From a checkpoint of a small mixture-of-experts model trained on Wikipedia: 11 layers.
Below are experts of layer 5 (counted from 0) of a mixture-of-experts language model. Rows are named gate (a neuron's input weights, with its number), up (a neuron's input weights, with its number) and show model dimensions 0-159. Each number is 500 + 40 x the weight over its row's rms, rounded and kept within 0 to 999. Numbers have three digits each.
Before each expert's rows: "mostly gets" lists some tokens that are sent to it at least half of the time. This comes from a sample of Wikipedia text that the model never trained on.

# expert 120
mostly gets: "ー", "ン", "@"
gate0:502556516435429553488439549535532477471463529575585543517490495513434468555538558477529497448569563522473487460526554497543548520563561497540470489489469519501418432547478476468534471521464422417445477520501518498493444499506495498482509519513519431488538492554505523489542520470473561520538485508511484564553521479507455475510558511500557530582469461563424522486496487464454457504406521476520482466525420449466533493550507574520475491454519528503526450487524488502599464519482588
up0:516527557512499447476485529584507447506470370495495426546483565532503500545520473461421453449504519483536501495534507492487473473504495497499555524563501438501448498509584456497520510553480482436501498551477525511467542485433562577486365496508535591488502554481532539515565525528574540569476491480440470521518532483538553460495505542515501509528492466522559496562484450462461547508524532542529458502505468469424456491450447567486511438503503493514435459538487510544412472494507506

# expert 54
mostly gets: "198", "199", "200", "197", "202", "196"
gate0:499537465523456496537540549510480482507491496530453465452451530529442458580547429522448469521485499541472538504492540472501529538556553443469451483469513484474451567523490502511491510503502527525495443476492470492496565536486528484481482505497532465542522452546506481501561611539541500513391528511489482486373502534448494501500506501513475484494475482480456480496438420558463480502548536577429479564447444453513574533498545455456524537536455495501490409519439567415524488514511612
up0:488516603520472540434522549479467540508510517516516451527469437450580480458484551510530538438525454550478564469483539495502490598457441538564462470507460524496502482536464484475534548494571499527444525558442434504507568551556523460476421530617472511535483451508529475486472488449452487498531494543422504505558535493550487479450441531480453512486496562464510489558479505495443438500506492463562454473482527416454447466480450521528522541572536532520548509490492440494501504557539488

# expert 246
mostly gets: "', ", ")}, ", "ESP ", "sky ", "ENG ", "Recorded"
gate0:520601526566515535532487432464519490543439475478509499443517501534465489588482412538479506484516540456442501460519513546401518555535483465519504462495526536508477472463522528515480467546564425505550483457492519486489505432468428474526575424473552410456505508510548494545558531552590449463504474427530497513483481497486505552539447487477532513508574586462503545515504435505482478550479447525544549470451578485477559503548447519473500504462551505551491523489484483469509490532528576
up0:401505489467546482487527499603501495422549498534550569531498426532505494494519513450561464551494459515575488480467489502517416519491528510482509481507488489601558491542448470488472462546487470482450489540546469538531537488546501495428523562492524501482465540527497544405485450477424506495492565499505497486488451503458469521522616548519516497551487509474517495500573454539499607479581510534491460543523509419428527525513527481529424485458442498424520509495460555533503480468482489

# expert 245
mostly gets: "Recorded", "jar", "haw", "ersh", "ki", "az"
gate0:473456476526459523493506451552556563468461532525467487466530507512450548469535534450507488481504497518498573471509498520531424468505502476509507541454492474522528501447523485496573525525519488466493499438482532416452504572571532522459526534472523477478570511500594531496522543535477398518477534521510559595568485508483555478503436543443512571517463510529504558547516506529493476511439520449442453483559482513519448474546505490466428598453518506544464537487461449613491483502453398
up0:488508452540579515508540550459463423531492477433583506515453457476542500477554486532476484549494489470481488479522530455484569498493525572461537500510523493483516482622534513516444534536486455560478489561480441585497528498473506457557465549510454492528503461463438454452518430452549574510589483543510494502446504481504510525485617489528411487475515501521563521413484478491530503529550504550528557546461551515437525496462506467515509454548534489469459437483493550484493503575448532

# expert 82
mostly gets: "Andr", "dep", "materials ", "Brid", "|---|---|---|---|---|---|---|---|", "training "
gate0:550510496495532532506466535562491465550550506495556439493513535491493471500454541552534544509514561462516503513526445539473396514534554461425519560471510563466456514549464539479457518446478529483542430550495446493445545528427502576489496520483531478532488493416423538523424533478505454489462409524490504497482463523458503491541591526420554481522472544476411482517529401546511513490474528546560492512491496632546504483497524512527495477430452485479481517487519502450513505509473541
up0:597543438466548459474514469505579480427488437514504467511529456511467536464504531574535478504461591500582416545512454471449547541475516468453506535467530468495479568493480546494419483460540580492464503442460535448504454476528533484525421507455525510500477541515521520461488534531492483451466434443458481529474434551456547507498534534533593551562448448501499496477477524458474577515504492507522492478526462494537526505506471513496503480540451502522468438497472568511403555525515582

# expert 70
mostly gets: "systems ", "computer ", "materials ", "code ", "school ", "projects "
gate0:521453517579454471473531502470497532482572529436550466484459495494526504478479503504523398528525556523501546434503535470468507508589454471514498456451559477518449535536458501540527425503527433515529493446551541481424467579530497437469450560478502487489505481505492466512585507462504514565501494546432536608515552529483589485495482531435537472442488483471517546481553495499512544473471529585470458483551519528473466458515591544395466530464501506495511575468520509503504497447486468
up0:408485525484479438487492460541517516459440490484486555612553415537547497474543487546588479523509524506542457490476489533499539511515531507540557480527549456562540536524473533472546527505450524477570418468515453492483449513540428502530487498462524400528486478533483491465488437430481446498529523552463492539487498445564464500438408521500495507508499491575453512503483569532509433494498556531493465546474464459486497497506580479529485498547503508460562489555488469515546548496391436

# expert 64
mostly gets: "least ", "|---|---|---|---|---|---|---|---|", "representing ", "): ", "represented ", ": "
gate0:531514493558528571470518517543483488507446457379515487413464500535440518560497516488542439476462524475452421479500547500437505449546559493446439532494465469531557513536499513470507513561505434436469460471553565488517474519492475423505505480511634507510517565412476485564532482492549489553466469464449504471499519582495583548465500514506525520538449514460531513489505494499476472429487484465511517500492530469462491491447508571562542498484468431539497531542459559516549485528440525
up0:545508514475523474542469475491514480465507564452556504473529477439509473492511468515485478540489469506490536541430553504494562472482522478474523535528504523518495481492519452491452473535581539551394546443427520521495468529430567495543511534448482534524494514436422478540501533485452527573496494466572568506533479548482516443401549454530489462505448505462445449505484482517475491474485470514510587486371498494564612583525552493475539517516440516494525412494533526541496537460514498

# expert 255
mostly gets: "Nominated ", "|---|---|---|---|---|---|---|", "----", "peri", "hr", "yr"
gate0:502538536526525482468524409518496531488539467504580468411523549530429512474494439579573509486466544441486493511500472399516525539523459482443514443500463498446483478531478432531469493496525488498471521541536434559537445546477535515530467503546457549483540470492481481499508596514512499490531551558475478590553564470537592524550532485454473451480557537462530462526430498530514482528542500510500598518454553544499519483532465404494485471540496563427507470550532503447476490516509519
up0:381496548567471467467550486461536522481554540530506470513522524570524393483508474546469508460500497534506554462444467454495577551505513455450503488485544465401527527506502431543549485553536385447523528470518511560517516508550483503436468524499527468539519496543498476504467549544556425546437598474462490518519486487508488509506490520519529439478551527514501497476482559487511540410486528493463461456458485527577443533490482501483528392528532534527530497492473519515589500468501516

# expert 166
mostly gets: "conf", "col", "Luc", "Arg", "mod", "arti"
gate0:511463492443439488581572540492518526478502474523480540495470447521461491480502548509548503423536477534527391571444495455482536473515505522434514601507511534591537472548494571469502476509523480557521504497482516517503538454507637469439470537525486470508517451525600461557557508569454520539522470507554462492476520494488498470466481451506459528495452460537431465481489498517502517493483437482460465444483391539511458486543414524473542479527484508547530498435521476502500515476456561
up0:488522490531483458487510532525497497522477468462462503477497496543463452426386538469470482525499442515479467492411486483519515495494530541471476499569483536523524528518525539573481581419530530529583482565542564481534510438408617518557519470470514555502472496472547501509535493478499502444525488440472510445442451498450491485525446484522483489549434468424522588530483546462569493523477532508491522471502511442481454473459532467526519450530560456553544496560486508579527449420508548

# expert 159
mostly gets: "also", "Position", "CEST", "Type", "’ ", "s "
gate0:555538455489518428480477482524510458523490547476421435530460480528486537485521573512541469496473459484385525517611496485500517615503532551477495535556421473539480523513543514398459518408512557534432456515504541512514486551416514526459505503545562454454513456413538510485522481476493469524511501479453532512549439569513481577507488502473480520496539516453495475545474529538504518571519407473472541524519510476426525526508489537555484508498505541517474483520444450461500447523502478
up0:485481539512477521558494514476518496505489539479558475510438509479434500515516522552536541481503490394508549538508510492510533480500534556526480450513544347503521492511457446510429482466499518519453503540518417480433517425538411480518511487587451498450490486543484418520512540497526505448409474515537546535515473537529470577494552471534494511534499520485415576458508462558506450544534462561539475499538511477548570516482446426539560511491450582500504543467470479498532507465488465

# expert 29
mostly gets: ").", "Prior ", "Shortly ", "\".", "\n\n", "Born "
gate0:486481508525550460534532514546479528554578564452416492490472573551541436503482553556485520514528477493527496497507452503463531468525518506491511528468450520547482519430501491520441515470517493470490483566539511538508491519496527517423446445518553476535554484483427450551545545457497476550427528477524479459552577423499477483597525427486479472545465588609502517469534512560482483490459517466429522439529441529521495490445502496553475449532463471570507504523537546519558446433507549
up0:501506495457500480510477506483483462524532522536520571510466496468585566468553491385463515504542521504499500475425471503542460440485493453497493547481533467513434542499546492407464514460481495544525557458564502546551440454469512503514567488466464487400422505523470543511439474484543520430542538467514631490478500509494504453447537459459529513485485414467461478519505536523578528489505500521552529502494489414529484542493500528497481466483501579447586533490551520481457444423537487

# expert 204
mostly gets: "and ", "& ", "or ", "And ", "nor ", "/"
gate0:537526456490416513466522520430500530490567478539448461430511554555454449524502551572467496479499485500506433568533519495470534498507446493545502389490472456516485496595538540474472484437493524458456450510490546499513514463521485475542432516564546516523500491531516555466535497474493488402599478500443466453500519542523515568621419545504494555480579541455500484527501466557461531433522463488501508452459478524452550548514497481517489467530464536469430524507495536534521504496529548
up0:465531486498500480559533435473476513515475442475532464452486495523562593501486497453499506535422487522559514566553546435506432465475510439502470541475405461498550484467497497528585476473533503536417482523542467474470486538544507539496497502516523465521546472537466510468440480561490553547499524560505491549550449508510465483421457423499454439432536472611476533484558481518412437504495478556509512589481512555502521484543470480526521561540515574489543470492516479430465519463527482

# expert 42
mostly gets: "berg", "ß", "shire", "ild", "Island", "Full "
gate0:484505538453489491508447490470420391571489490483543500501540456494462546514463483483518514473496510539481547476524463551567483491501527530520529546479479423626483540443503523533554459425521489538568519525511452513518426499464522474502477488481521533497482538526485514533492492523475360567595577526525488489507461527478494517515538402557434517497510501491465458465572496503505497440527541485490471504491477587433513470439435505486484513547583512428520492430523527522495499519549517
up0:481538432534525560512491557500566507551405560521492529520425455458516460540497491454422455507561500456478522556492549526449543439497545495527506521438488490461534505576450516496499477516577516510496508536497516465571550430570496514515532490505464457468478562482518509519583527586591573532473496485551487499448457510478447498446455492512480520496487447533542476518504472494431489500478537473504425469568508414515466539482459488461572469511509521437549505488490496503616511537461522